Experts of a small language model: 128 experts in each of 6 layers, 4 picks a token.
Below are experts of layer 7 (counted from 0) of a mixture-of-experts language model. Rows are named router (the router's row for the expert), gate (a neuron's input weights, with its number), up (a neuron's input weights, with its number), down (a neuron's output weights, with its number) and show model dimensions 64-127. Each number is 200 + 40 x the weight over its row's rms, rounded and kept within 0 to 999.
Before each expert's rows: a language model's description of what the expert responds to; "gets" lists some tokens that make up at least twice as much of what it gets as of all text. This comes from a sample of Wikipedia text that the model never trained on. Tokens count by the router's weight.

# expert 15
Separators in tables and lists, mostly pipe cells in election or results tables, also colons, semicolons, dashes and words like including.
gets: " |", ":", ";", "|", "-", "="
router,218,227,204,219,206,194,200,187,250,190,241,248,162,183,203,178,185,246,209,152,148,156,223,236,185,233,208,191,212,193,247,130,232,147,186,143,265,239,130,180,227,146,207,143,259,163,215,183,165,212,250,267,205,250,157,175,250,185,227,143,209,176,230,196
gate0,236,221,134,262,163,239,168,251,311,148,200,229,232,232,240,178,277,199,217,169,127,170,240,185,140,247,167,195,144,221,194,227,233,200,265,199,182,171,166,148,220,193,206,174,185,151,219,180,155,162,159,184,137,196,185,168,198,228,226,198,245,208,195,135
up0,148,247,224,211,189,146,159,153,162,135,138,204,220,146,193,200,156,188,224,222,212,153,205,174,241,203,221,235,195,239,208,208,192,213,183,216,158,166,244,202,206,235,238,142,202,132,216,222,196,193,253,252,214,268,210,230,212,183,269,177,189,216,271,223
down0,195,269,237,208,237,261,200,185,225,173,223,203,242,237,222,252,154,144,208,220,213,127,222,192,157,250,219,294,202,227,228,200,177,158,283,210,168,250,191,232,215,111,188,211,112,175,173,224,200,246,195,276,227,248,172,217,210,170,267,194,280,143,213,123
gate1,262,183,171,178,236,225,179,200,99,157,228,185,229,250,233,170,201,157,187,148,202,172,252,217,225,193,230,191,152,250,215,187,188,198,168,204,218,199,197,215,204,229,251,200,161,276,251,153,177,178,242,157,156,208,129,90,227,133,240,133,220,193,329,226
up1,201,193,204,209,199,170,162,147,196,185,168,215,273,176,191,190,179,209,182,199,208,224,211,183,262,280,159,144,154,175,189,208,208,196,131,190,228,213,187,222,216,203,229,215,175,175,236,197,213,215,243,262,220,230,159,193,181,221,200,181,242,166,184,225
down1,205,252,144,246,118,214,194,173,310,268,187,164,152,166,245,168,262,158,225,238,170,163,240,200,188,137,167,224,191,143,194,228,142,271,253,180,251,259,160,176,249,182,211,164,196,199,234,217,177,213,150,268,192,177,193,258,205,228,130,209,226,267,186,255
gate2,210,212,212,205,224,171,155,156,230,219,196,177,146,225,193,208,169,212,114,215,235,155,181,211,224,179,233,211,204,157,232,149,187,237,177,182,191,194,194,114,193,219,121,153,125,199,181,157,204,203,203,218,270,168,189,160,162,249,230,244,227,236,163,193
up2,176,175,185,180,256,190,229,151,182,225,180,227,103,177,254,260,205,167,187,259,185,212,131,221,184,256,158,211,238,277,175,171,248,197,183,228,192,202,246,153,119,233,155,165,100,203,165,192,232,215,222,160,137,142,263,172,200,255,194,216,168,134,199,145
down2,183,157,164,154,237,133,138,185,182,212,210,198,259,230,223,202,181,234,171,152,175,230,214,190,194,149,214,237,189,121,179,190,228,127,194,154,227,234,175,148,238,173,223,156,220,259,187,204,229,166,180,203,169,117,189,113,159,215,237,222,105,220,268,290
gate3,195,302,212,174,135,175,217,191,181,196,189,177,260,247,151,292,201,250,209,182,203,247,182,218,176,195,210,215,188,262,196,179,207,212,132,273,211,220,183,239,248,327,178,232,267,166,297,212,189,211,153,228,123,228,273,244,216,159,219,201,251,189,118,161
up3,162,234,167,240,210,202,230,176,208,190,212,242,237,280,182,171,190,183,235,197,237,232,160,174,198,181,202,233,141,115,174,214,226,236,133,190,194,227,192,180,231,242,194,205,190,211,261,156,251,228,190,190,216,165,207,238,167,145,236,191,168,105,226,165
down3,249,302,141,210,214,124,209,210,276,196,227,176,127,187,141,181,217,245,297,156,138,214,199,195,202,151,184,220,174,180,170,196,257,191,165,192,128,246,180,267,208,202,247,173,178,234,197,213,259,210,194,215,265,229,227,221,219,148,198,237,219,232,197,195

# expert 28
First digit of a multi-digit number in tables, years and figures, mostly 1 or 2, as in 2009, 1985, 445.
gets: "2", "1", "3", "4", "5", "6"
router,197,211,204,196,207,121,138,184,221,138,200,232,165,201,230,163,153,183,233,108,152,204,218,232,239,203,124,142,194,249,213,194,157,206,218,231,224,283,206,261,119,221,255,199,251,170,285,151,131,158,262,190,149,242,149,185,234,169,204,193,203,173,221,250
gate0,265,144,178,243,225,149,112,205,216,127,101,200,229,198,295,196,248,140,179,218,169,165,180,187,200,242,140,206,75,308,204,179,229,173,194,163,212,229,219,212,204,283,235,173,150,216,175,225,142,230,252,147,153,233,223,247,220,180,212,208,213,125,275,244
up0,123,215,187,155,189,224,317,183,163,230,264,196,227,205,180,182,176,173,169,224,231,163,196,222,250,189,222,174,245,168,264,202,225,239,177,227,210,174,194,193,222,226,155,258,243,124,178,176,237,170,200,240,230,120,172,201,213,235,200,184,207,251,164,222
down0,218,209,222,129,204,203,178,241,225,134,190,198,167,204,164,220,254,171,203,243,166,202,252,249,170,218,235,202,254,149,232,228,159,168,184,167,165,221,247,267,211,206,163,220,294,259,198,101,231,188,214,254,151,175,234,213,137,158,181,278,218,193,256,267
gate1,215,133,146,271,158,165,148,233,183,248,229,226,200,194,228,131,173,221,136,151,189,213,173,239,201,192,142,177,190,269,218,176,219,279,191,209,180,181,167,207,165,150,135,132,175,131,153,224,201,129,148,178,183,210,172,199,118,225,235,198,182,172,183,211
up1,172,189,156,158,193,227,205,144,151,204,240,161,216,207,157,206,182,247,261,218,234,181,178,201,273,127,169,227,200,186,186,269,163,237,181,213,94,200,228,211,145,202,217,159,234,182,242,210,275,145,163,252,245,142,235,224,204,183,230,246,196,226,251,187
down1,225,262,197,196,242,195,215,141,123,174,106,205,182,209,193,247,200,268,203,202,216,223,201,194,142,213,168,225,169,110,181,181,173,109,193,203,184,254,177,222,233,172,175,166,209,164,215,185,202,267,310,142,175,178,216,223,224,150,181,214,136,204,172,232
gate2,141,77,207,228,174,212,221,181,192,148,191,215,163,226,232,192,192,221,204,212,186,239,222,173,201,133,187,162,132,177,197,163,172,235,225,170,222,184,230,250,181,162,195,189,141,192,207,166,141,205,202,125,174,191,253,221,127,137,223,196,232,272,187,293
up2,232,282,197,210,252,215,203,188,160,216,237,176,231,165,198,189,148,251,204,191,219,221,87,236,215,254,191,268,182,253,219,216,221,124,229,162,198,176,161,164,264,117,142,196,211,265,200,178,232,238,170,227,141,257,90,248,208,235,148,200,180,209,210,170
down2,168,164,278,216,195,161,224,149,222,248,220,219,258,282,186,202,134,268,228,232,167,148,154,229,156,202,210,174,228,219,155,132,183,205,156,171,162,167,115,226,223,191,219,181,225,245,173,218,218,225,214,113,100,172,162,194,193,199,172,190,213,175,198,214
gate3,177,166,248,226,195,188,158,197,189,174,258,174,146,166,169,187,138,212,139,158,202,245,163,200,118,124,206,186,202,173,222,196,194,235,188,161,257,276,264,210,240,154,265,193,199,222,225,234,204,145,140,289,239,241,194,160,221,166,218,147,206,169,281,183
up3,201,194,131,249,213,240,103,167,160,209,233,202,151,260,214,198,275,189,235,228,203,234,153,188,213,235,216,187,191,229,165,243,219,230,174,170,128,213,188,99,250,153,122,143,238,230,144,165,140,161,164,268,196,211,176,230,206,284,185,169,210,226,169,186
down3,180,179,200,217,250,247,224,182,231,223,171,276,204,173,192,176,251,207,202,221,179,157,193,182,255,212,191,214,282,187,189,204,188,176,260,176,265,192,278,160,291,180,228,213,198,195,221,160,256,225,195,194,129,168,195,212,254,229,332,149,179,308,194,196

# expert 39
Number words and quantifiers before a counted noun, such as two, three, several, various, numerous, as in two boys and two girls.
gets: " two", " three", " one", " a", " four", " five"
router,166,250,208,212,200,184,126,133,193,188,192,235,241,201,158,196,156,191,162,187,142,211,281,226,229,188,167,142,195,212,221,216,177,189,204,207,213,229,188,191,181,196,199,194,202,143,224,78,204,178,241,223,215,232,210,104,222,193,246,187,232,201,203,214
gate0,209,155,206,142,205,267,222,134,157,210,153,200,223,180,221,147,216,202,213,176,166,215,222,220,258,220,229,245,216,230,185,218,206,183,139,169,273,221,184,234,268,289,175,166,233,101,213,170,172,156,216,241,247,174,217,175,166,224,256,138,138,203,162,187
up0,158,168,158,238,140,150,214,196,218,271,238,179,271,202,146,147,172,289,200,110,127,167,160,206,182,120,221,244,210,133,283,227,193,209,185,176,263,224,154,248,241,160,131,232,212,175,187,194,263,186,191,188,210,185,188,149,191,204,222,196,171,251,159,141
down0,153,278,164,185,164,201,190,204,236,168,174,168,146,220,226,243,242,171,214,221,210,173,159,167,237,256,167,183,142,184,175,195,263,213,137,284,158,262,164,279,78,151,204,222,207,161,197,166,180,173,150,179,227,187,152,207,198,242,222,183,215,186,265,257
gate1,238,199,169,277,173,215,249,125,159,265,181,240,110,225,261,245,205,215,230,229,163,219,171,184,191,228,180,180,89,218,182,214,221,187,154,95,178,273,255,189,293,119,225,226,157,185,246,148,125,239,206,187,184,204,203,193,252,159,208,254,222,204,177,133
up1,173,274,202,209,179,109,203,159,225,220,225,267,154,181,179,151,204,241,176,225,229,215,195,154,201,197,165,228,119,203,237,219,200,113,149,202,209,252,189,144,216,270,209,169,236,199,209,264,203,207,115,234,243,232,194,132,168,181,188,231,208,189,232,139
down1,149,177,206,292,155,180,208,224,265,211,168,235,187,189,219,157,142,177,213,180,263,169,206,178,250,206,218,107,193,164,154,207,207,182,175,166,275,206,190,178,192,183,190,195,166,271,188,230,158,212,210,217,160,160,232,196,166,162,227,225,198,180,207,224
gate2,228,142,204,179,235,204,145,184,155,105,198,190,182,188,216,191,196,137,239,270,134,169,244,288,163,220,248,166,208,177,179,209,225,148,214,252,145,240,200,195,177,295,261,143,196,201,228,132,126,133,197,189,205,244,189,269,135,233,194,208,198,176,320,209
up2,156,215,208,150,197,192,150,179,242,207,158,240,292,225,296,262,220,180,198,227,220,227,238,210,233,198,196,166,196,224,168,216,231,103,246,227,225,278,292,217,174,264,205,219,212,209,251,206,175,234,199,220,173,214,182,207,200,154,177,257,263,213,191,231
down2,266,244,193,113,197,179,278,259,192,223,177,230,253,217,221,205,204,186,198,159,265,91,221,122,190,171,116,185,185,150,160,232,236,197,259,199,183,187,191,191,229,194,260,300,223,190,199,176,217,249,186,169,229,185,262,177,261,206,229,238,178,194,193,107
gate3,204,168,204,195,225,128,176,236,185,193,257,224,250,191,198,154,182,144,156,135,157,237,209,122,254,286,184,252,194,193,200,98,146,200,204,269,219,206,175,275,142,195,201,305,196,223,222,238,255,203,159,159,172,290,231,173,258,125,196,230,195,171,210,217
up3,147,161,294,229,139,124,268,209,216,156,231,215,220,248,183,214,115,166,210,175,292,217,228,209,132,200,187,182,199,180,266,197,121,280,155,174,190,229,236,265,227,110,150,131,160,189,174,240,228,174,204,175,192,249,199,157,179,224,147,172,169,141,267,211
down3,162,202,211,216,187,180,208,176,108,235,132,225,299,190,281,209,244,179,245,224,121,268,219,210,168,224,184,172,195,212,136,151,211,204,123,136,163,143,215,191,177,207,151,182,151,210,247,198,175,193,197,215,171,170,224,191,194,186,192,219,243,226,190,208

# expert 47
Relative who, that, which right after a subject noun, subject pronouns it and they, plus percent signs in tables and head nouns before verbs.
gets: " that", " who", " which", ")", "%", " It"
router,138,258,233,202,168,150,178,126,230,110,248,209,249,189,156,196,165,206,220,171,174,142,217,273,229,195,214,173,172,277,235,185,212,162,166,222,207,220,178,248,228,205,239,183,219,192,215,152,146,161,291,280,180,226,184,176,278,180,240,132,228,178,209,208
gate0,189,155,261,133,157,241,221,152,183,195,242,124,106,218,170,154,196,258,178,190,199,216,136,204,231,211,161,243,256,200,248,182,184,176,187,201,204,120,219,162,212,246,200,257,268,187,205,156,205,175,254,174,225,197,147,176,226,235,157,247,128,262,284,145
up0,196,247,181,228,150,208,171,189,170,179,253,211,228,191,261,213,135,165,196,143,247,140,239,238,228,241,132,135,180,84,219,190,150,229,192,220,154,232,192,163,223,174,225,164,136,225,193,177,189,187,194,221,207,226,202,158,170,199,215,215,244,179,185,194
down0,186,133,248,166,228,132,192,224,186,217,223,169,172,154,213,265,239,205,237,222,207,219,179,179,233,94,204,275,223,242,219,103,119,211,197,134,206,120,190,194,234,180,211,273,189,175,236,264,188,223,192,167,176,241,232,130,214,276,198,186,197,225,228,234
gate1,181,148,283,215,176,305,169,189,193,233,214,221,136,250,172,216,237,161,187,189,164,185,226,226,225,249,241,274,201,208,186,191,255,141,167,235,165,204,164,189,208,227,220,261,205,148,280,150,117,190,253,226,237,191,252,197,173,184,156,162,164,211,250,222
up1,206,237,225,191,232,195,233,176,239,227,203,139,212,185,205,189,206,183,126,225,235,169,195,244,204,169,198,181,209,247,206,170,240,192,150,186,162,146,248,162,228,200,183,237,126,294,195,172,156,159,215,273,205,195,226,186,215,154,150,168,267,258,294,143
down1,218,189,313,154,230,228,214,181,191,185,173,275,152,154,210,225,232,152,201,178,238,159,213,151,216,218,178,202,221,164,201,164,170,274,216,170,222,209,217,256,255,224,132,67,141,203,136,285,217,173,178,211,250,102,198,236,202,244,164,201,191,181,170,106
gate2,238,141,203,200,208,198,162,222,230,186,192,215,224,175,190,182,151,176,210,200,146,170,232,196,218,176,160,165,215,147,244,228,96,165,222,153,178,194,148,254,261,178,247,258,213,232,210,252,256,180,229,198,175,226,162,182,161,211,249,173,210,142,173,213
up2,208,172,225,222,212,188,180,232,193,188,130,179,277,190,186,205,236,152,181,169,287,181,237,233,157,180,212,173,206,132,275,154,133,183,167,174,183,219,257,221,219,189,164,150,173,192,228,222,195,255,182,176,185,212,188,166,171,175,253,153,255,197,96,271
down2,226,126,193,162,280,206,231,218,137,242,193,260,98,172,192,228,173,192,204,225,124,174,199,260,196,252,199,140,189,214,115,164,177,193,143,165,283,144,136,171,236,269,244,246,225,237,232,172,188,129,193,282,220,199,136,208,165,171,136,150,209,208,132,202
gate3,169,216,230,149,248,177,216,165,242,174,153,259,203,170,183,207,109,228,213,159,127,217,211,154,273,175,177,229,162,213,143,208,235,249,218,165,227,190,164,207,170,237,140,209,189,185,122,182,144,163,206,249,250,129,192,147,180,259,78,212,216,188,246,267
up3,233,220,184,186,225,209,145,204,247,203,195,253,262,181,173,157,238,268,237,173,205,208,278,213,114,220,198,225,200,218,172,151,231,157,194,155,217,283,205,221,238,257,189,199,161,173,205,232,155,229,213,208,134,180,256,212,194,192,268,134,215,219,220,115
down3,289,254,172,119,194,186,179,240,195,223,129,203,185,219,277,261,193,214,180,234,155,232,190,160,161,196,210,232,237,224,218,255,255,251,176,153,214,151,218,189,199,113,230,228,177,212,221,80,269,197,267,238,155,201,163,232,241,204,197,227,216,198,153,196

# expert 48
Digits, decimal points, en dashes and symbols within numbers, ranges and statistics tables, such as 3–4 cm, 30.80, percentages, table pipes.
gets: "–", ".", ",", "0", "5", "4"
router,187,200,223,210,180,119,228,171,182,176,166,202,165,143,246,240,145,162,185,106,227,145,272,249,276,192,203,176,227,222,235,187,188,169,165,187,225,258,164,258,239,181,200,179,251,155,210,183,217,190,240,271,152,233,189,210,220,175,174,132,260,110,186,234
gate0,199,214,191,219,161,185,229,166,260,185,140,206,175,205,194,241,153,237,275,177,267,172,195,190,167,120,147,218,207,236,248,225,165,267,215,262,200,228,141,173,190,224,227,204,231,208,253,194,143,127,212,213,179,268,125,255,204,168,250,236,269,215,153,157
up0,249,223,172,167,167,220,162,189,202,190,214,145,174,205,206,195,278,219,155,204,138,175,125,144,235,221,133,194,171,231,212,195,213,240,293,214,209,293,317,144,179,115,219,200,124,160,235,154,158,229,157,177,164,251,167,197,170,201,216,238,135,203,245,226
down0,246,231,159,259,180,293,174,210,170,202,250,173,217,240,232,195,222,158,237,274,172,175,250,195,177,203,200,210,119,240,158,147,315,276,223,216,111,162,212,79,189,161,210,178,151,176,197,163,213,253,150,118,186,162,204,222,215,184,240,220,244,243,242,165
gate1,272,303,221,182,199,196,164,269,217,200,165,211,198,223,173,286,185,255,169,250,231,153,255,153,125,196,252,195,202,172,252,160,197,190,151,143,192,140,176,213,277,179,203,144,197,173,240,213,218,123,188,197,176,281,145,206,153,145,241,213,197,196,203,136
up1,236,196,163,195,173,166,225,223,159,163,209,192,145,184,182,219,177,191,261,240,136,179,133,185,156,165,203,215,121,158,290,210,161,199,204,202,242,178,151,162,202,115,246,218,202,173,217,168,172,207,240,285,147,201,239,182,171,263,234,142,157,160,168,203
down1,229,206,201,124,225,149,177,240,218,214,253,223,243,273,167,256,222,255,199,190,198,179,197,173,224,175,120,185,177,216,262,161,188,187,173,301,189,174,150,200,215,131,201,193,279,210,204,241,183,254,162,130,213,228,174,147,147,171,184,213,221,250,122,226
gate2,275,236,179,274,213,273,187,194,248,174,262,187,155,174,209,195,229,174,312,177,173,169,122,179,221,216,228,194,176,143,222,241,106,227,216,173,227,226,147,225,178,157,183,136,162,183,239,201,198,138,225,237,235,244,276,164,198,192,189,258,227,119,177,191
up2,255,125,192,192,211,212,182,170,248,237,242,149,229,138,133,194,230,176,233,214,228,163,187,187,242,241,232,200,177,166,187,199,176,179,190,176,194,182,238,233,125,186,271,178,172,187,269,114,197,131,225,172,251,213,244,178,215,151,209,224,186,123,180,180
down2,174,179,157,212,211,227,227,148,206,203,172,146,152,138,230,234,224,151,161,164,144,248,202,223,244,135,137,153,247,214,224,270,143,205,274,198,251,141,181,222,160,221,273,183,223,235,185,188,212,258,256,158,255,190,182,145,191,261,235,209,141,205,163,166
gate3,212,239,209,158,275,171,222,220,124,202,148,151,186,239,174,271,206,199,204,195,186,278,249,231,209,40,203,151,205,212,194,165,175,181,220,212,209,234,157,189,209,210,164,281,179,188,168,231,184,183,170,255,160,247,258,211,188,193,180,280,244,142,170,223
up3,197,244,162,172,159,163,159,172,241,278,188,179,311,161,222,206,285,171,200,142,165,103,135,264,254,212,219,261,166,145,223,278,191,216,236,208,217,219,215,217,177,196,157,161,214,218,226,207,242,254,194,124,257,259,203,237,187,202,196,183,256,197,225,199
down3,179,277,195,275,170,203,210,189,216,234,224,163,145,211,205,214,186,175,190,244,235,207,225,235,202,259,215,203,114,186,164,204,201,244,188,138,228,214,218,232,161,169,185,214,187,262,262,155,183,236,139,226,218,166,214,199,257,217,183,136,211,222,157,210

# expert 40
Quantifying determiners and adjectives before nouns, such as some, any, many, several, various, numerous, often followed by of.
gets: " other", " of", " all", " some", " a", " many"
router,205,217,189,236,186,196,129,170,173,184,217,240,228,178,180,235,178,197,206,166,140,182,231,234,234,183,165,125,174,236,201,166,238,163,183,203,248,200,135,213,162,138,203,172,199,98,212,169,158,192,253,257,173,268,213,172,264,200,249,146,213,185,223,222
gate0,267,141,164,194,255,211,194,145,238,219,185,240,155,119,261,219,194,189,226,242,220,276,211,209,204,165,169,237,249,187,205,198,111,159,222,167,218,189,173,154,176,288,127,128,244,105,234,276,205,187,197,249,171,241,227,196,211,166,188,193,240,163,204,302
up0,151,202,235,205,229,162,316,216,258,209,218,160,187,185,168,190,249,136,147,172,212,135,162,244,177,269,247,199,199,168,221,224,97,199,239,221,221,246,276,207,233,147,209,219,125,183,225,255,235,221,202,188,242,180,169,245,222,196,191,200,198,168,235,247
down0,289,133,271,238,219,175,202,187,103,235,183,222,123,195,191,177,168,183,248,151,187,150,235,183,189,276,148,150,190,221,148,147,245,247,286,272,181,183,265,283,200,205,172,201,124,168,176,170,255,232,152,279,178,223,161,183,156,187,208,212,162,221,292,237
gate1,148,203,244,191,235,199,211,243,270,189,205,196,231,221,247,250,219,200,290,150,198,228,225,222,263,245,226,226,181,185,255,235,188,345,125,198,176,175,234,141,164,249,155,202,124,209,203,167,218,203,145,233,217,210,200,250,179,198,160,181,240,193,208,179
up1,199,210,162,238,202,261,203,217,220,199,157,186,204,203,171,169,251,149,211,189,149,182,114,220,224,230,140,190,161,217,198,215,258,156,146,144,238,157,195,232,221,160,259,237,148,208,183,187,200,160,199,136,233,218,214,235,164,172,132,185,166,241,218,204
down1,221,230,245,222,169,177,218,250,245,204,226,227,174,122,243,185,224,213,162,196,248,164,156,182,186,249,175,209,184,150,226,231,212,167,255,140,150,223,205,172,219,193,234,208,182,205,226,214,194,261,148,230,221,210,247,183,260,202,163,244,252,176,178,170
gate2,89,205,216,157,158,166,235,208,224,195,174,214,162,159,224,218,214,204,134,194,237,241,184,162,208,205,236,169,245,144,212,177,228,100,220,184,188,127,161,210,133,270,184,216,156,149,334,254,148,143,134,202,195,214,289,201,157,197,165,285,237,221,243,173
up2,218,246,202,293,247,250,217,128,206,197,256,209,212,225,185,218,177,199,205,180,208,173,182,198,182,120,219,265,192,227,148,258,248,210,185,238,145,191,200,232,259,180,267,134,167,248,206,174,148,238,231,175,246,165,140,225,171,211,121,188,230,185,133,276
down2,256,216,261,166,232,192,229,216,210,240,201,194,126,201,203,203,240,174,210,177,180,160,196,131,118,265,189,186,265,216,185,239,189,184,181,162,214,226,292,200,276,177,259,105,171,230,169,109,216,220,194,199,251,157,154,211,199,217,141,298,190,214,208,235
gate3,223,197,208,205,205,196,192,152,185,220,259,190,202,223,100,212,237,193,201,63,219,124,203,187,198,234,216,169,219,199,161,160,196,270,222,257,172,182,218,165,208,227,209,210,138,217,215,272,165,207,240,190,198,191,149,198,198,233,186,170,131,219,182,143
up3,234,224,110,270,196,202,198,189,228,170,202,142,127,236,173,221,225,208,232,186,159,169,196,167,267,212,168,215,229,201,286,301,213,228,173,188,225,145,211,335,164,246,281,142,242,183,224,249,234,226,208,225,145,165,276,257,197,145,170,144,174,207,203,229
down3,259,263,204,174,217,230,240,195,221,153,275,208,126,143,208,233,187,245,169,190,275,228,253,248,194,128,211,268,190,201,225,173,143,266,254,202,219,252,155,179,219,214,237,205,157,211,181,269,182,212,207,187,165,196,173,259,193,211,168,236,232,201,266,254

# expert 11
Three-letter country codes before athlete names in sports tables (ESP, ITA, USA), and hyphens opening line-start list items or joining word compounds.
gets: "-", "|", " |", " of", " USA", " -"
router,207,199,216,239,162,168,184,188,236,176,244,198,221,186,238,169,187,188,231,135,174,112,253,254,256,217,219,195,178,243,282,220,202,209,130,169,241,236,174,217,141,145,207,220,211,115,215,152,217,222,237,239,167,237,165,184,251,166,230,138,214,126,200,220
gate0,181,191,195,179,240,220,240,183,197,176,194,221,163,205,258,167,171,139,192,140,236,150,220,252,263,192,235,214,247,235,240,232,161,117,217,220,174,215,210,253,229,178,287,221,270,155,190,220,216,229,173,239,184,151,247,251,210,244,165,198,178,238,219,287
up0,260,224,206,235,197,172,163,120,166,231,188,247,240,233,180,215,240,311,284,213,219,135,230,167,173,182,172,153,174,235,179,218,190,166,194,204,187,264,199,197,196,205,156,148,231,211,231,178,271,168,179,228,138,236,191,160,193,172,236,169,186,193,270,165
down0,119,158,174,158,192,188,158,229,186,213,242,169,263,228,205,191,193,203,191,157,135,190,244,177,166,229,185,216,199,139,164,221,168,173,253,215,119,212,187,125,166,259,209,185,287,233,217,207,208,207,171,195,175,199,132,220,172,143,195,185,197,181,163,199
gate1,287,234,237,196,257,249,241,181,200,177,263,236,226,262,163,184,172,219,162,231,193,250,191,231,154,177,218,187,94,158,256,175,207,183,166,227,220,260,212,239,129,212,198,213,193,224,212,173,257,249,227,265,202,222,207,200,220,232,200,160,134,218,115,171
up1,267,227,208,139,205,235,225,177,193,177,153,211,186,189,112,166,179,205,131,233,208,140,178,149,182,196,125,179,244,170,174,247,128,277,286,153,201,233,174,147,176,192,211,217,165,189,268,240,194,183,215,266,208,237,232,196,180,143,222,189,168,184,165,122
down1,228,225,116,205,223,134,269,165,238,265,200,245,195,180,219,219,238,154,207,152,113,221,212,196,199,180,224,197,248,165,215,192,192,225,265,157,221,235,178,237,189,143,237,190,231,213,159,184,155,242,152,171,210,212,165,268,183,177,296,167,188,200,239,210
gate2,242,209,194,197,198,207,186,184,233,238,233,184,203,130,238,240,208,214,287,180,256,156,253,287,174,247,154,179,253,254,236,282,226,159,254,206,187,193,229,266,174,231,310,167,245,221,233,191,166,164,179,166,193,161,205,245,211,220,182,242,186,62,236,241
up2,187,211,176,244,207,216,246,219,252,204,198,138,159,237,161,212,213,187,286,165,176,154,129,180,188,159,126,142,233,253,196,228,215,227,215,195,198,212,288,224,218,198,222,165,217,222,207,148,184,233,170,173,233,164,214,211,234,232,183,198,170,215,245,219
down2,135,232,230,203,179,219,154,147,233,201,199,204,144,131,196,254,161,162,194,209,180,169,238,164,200,196,245,239,168,306,202,131,248,177,192,186,162,108,271,218,152,209,165,239,169,214,263,214,273,228,257,235,188,124,253,207,228,253,172,165,151,164,180,265
gate3,168,199,252,192,202,178,244,175,209,255,267,243,252,245,224,183,195,173,275,226,218,149,289,190,191,222,223,206,241,187,174,201,195,265,188,252,258,172,226,163,221,178,193,192,258,217,254,183,175,192,221,185,195,156,210,173,249,211,167,180,252,197,155,207
up3,169,212,163,155,128,187,293,238,196,218,196,150,198,174,160,136,257,231,116,202,191,231,217,244,228,129,241,195,156,202,209,231,202,241,224,155,185,191,244,146,284,170,202,180,275,194,214,195,213,117,201,238,115,153,216,201,143,132,185,163,215,269,263,150
down3,178,186,171,285,166,158,194,150,205,219,275,184,166,176,181,196,243,214,231,209,141,179,189,165,238,218,166,196,250,138,231,212,167,192,179,171,212,184,210,167,225,229,206,226,217,194,237,201,194,215,190,253,156,153,175,257,250,184,237,239,244,227,212,253

# expert 62
Pipe separators and dash placeholders between table cells, especially after codes, names or numbers, such as |, —;, –;.
gets: " |", " ", ";", " —;", " (", " -"
router,193,285,198,216,173,139,166,197,247,181,169,264,180,129,230,199,199,211,195,184,194,113,291,271,270,208,163,187,204,222,248,214,199,172,192,203,249,266,146,257,252,157,231,180,205,198,233,172,170,221,269,245,152,259,185,171,283,207,275,181,273,176,269,203
gate0,191,281,185,175,194,225,193,177,185,196,183,296,214,169,188,278,167,210,187,172,161,252,266,191,199,216,236,179,202,168,192,194,237,152,231,261,254,174,195,213,169,134,204,163,269,168,203,225,164,191,223,237,242,162,188,199,163,138,208,204,207,93,216,223
up0,178,210,217,259,276,172,241,255,183,211,194,186,235,165,218,201,207,200,160,253,191,159,247,179,218,188,268,229,187,206,182,223,241,227,224,233,194,199,110,174,231,199,234,137,202,197,175,231,221,174,190,140,332,135,228,237,200,201,170,223,180,168,188,231
down0,178,157,171,173,231,231,187,121,177,271,182,151,234,155,206,230,148,203,147,174,280,156,249,194,220,228,217,178,205,200,232,177,182,134,203,270,72,217,185,242,181,215,116,247,239,193,178,208,217,234,199,221,158,209,168,153,298,236,212,168,194,154,190,214
gate1,144,199,171,151,111,201,197,202,149,279,258,206,218,226,228,187,170,159,251,190,235,204,201,220,207,172,248,267,194,244,138,169,248,153,158,217,270,159,209,177,186,228,195,213,165,246,227,154,168,249,230,238,185,239,228,155,179,252,100,106,242,153,223,263
up1,174,169,253,196,191,132,223,188,236,158,257,245,226,175,145,187,202,225,233,244,199,226,167,200,241,223,105,242,119,273,194,200,260,201,159,201,192,238,192,127,179,198,161,159,156,160,176,218,226,128,190,190,176,175,237,201,130,193,139,191,229,125,152,242
down1,239,253,142,183,169,194,190,194,211,259,183,185,166,199,198,158,205,326,197,305,226,206,206,180,191,115,177,250,223,208,180,218,232,192,211,194,182,116,226,246,232,242,130,132,198,217,235,212,236,248,146,208,255,138,146,197,238,314,161,245,174,166,226,208
gate2,171,226,192,155,252,169,223,197,221,93,160,186,244,225,246,251,203,167,256,220,168,264,172,255,204,218,164,158,210,182,175,248,219,168,149,152,220,231,225,179,160,179,197,160,190,185,152,71,144,156,229,183,72,145,240,285,210,279,232,263,159,232,224,267
up2,199,230,158,192,200,276,239,279,212,152,214,221,191,181,159,247,174,218,164,157,227,170,204,184,190,216,212,164,193,243,225,113,172,240,244,241,189,194,170,230,149,169,202,139,237,154,191,317,238,205,255,171,220,236,195,192,156,143,255,197,244,128,233,110
down2,266,152,285,188,149,219,292,152,171,160,211,223,144,176,225,219,193,218,165,172,273,160,203,224,176,238,249,162,152,217,239,128,200,225,125,203,246,250,178,221,247,236,186,200,252,222,257,280,214,209,245,239,182,259,191,227,216,162,172,225,211,131,185,180
gate3,291,165,182,286,274,191,118,173,198,189,217,203,237,262,194,226,242,221,163,166,167,241,190,154,231,156,287,147,187,208,205,238,209,256,198,228,220,250,228,188,196,195,198,238,229,200,173,183,173,296,214,184,178,143,192,233,191,229,173,197,162,197,170,195
up3,268,172,224,206,216,176,229,206,200,236,222,252,222,174,159,235,173,193,192,281,193,192,235,146,228,205,230,185,166,137,218,227,190,238,294,206,201,245,268,226,138,209,299,223,175,241,165,227,243,170,208,190,271,177,241,221,146,87,273,198,191,208,327,187
down3,166,140,190,288,159,196,193,179,173,222,213,225,250,187,247,250,176,154,232,142,141,258,152,215,226,282,179,95,170,153,202,267,151,255,234,193,161,176,196,228,141,200,238,193,160,204,169,248,210,171,217,137,276,195,266,158,236,146,231,223,245,147,198,240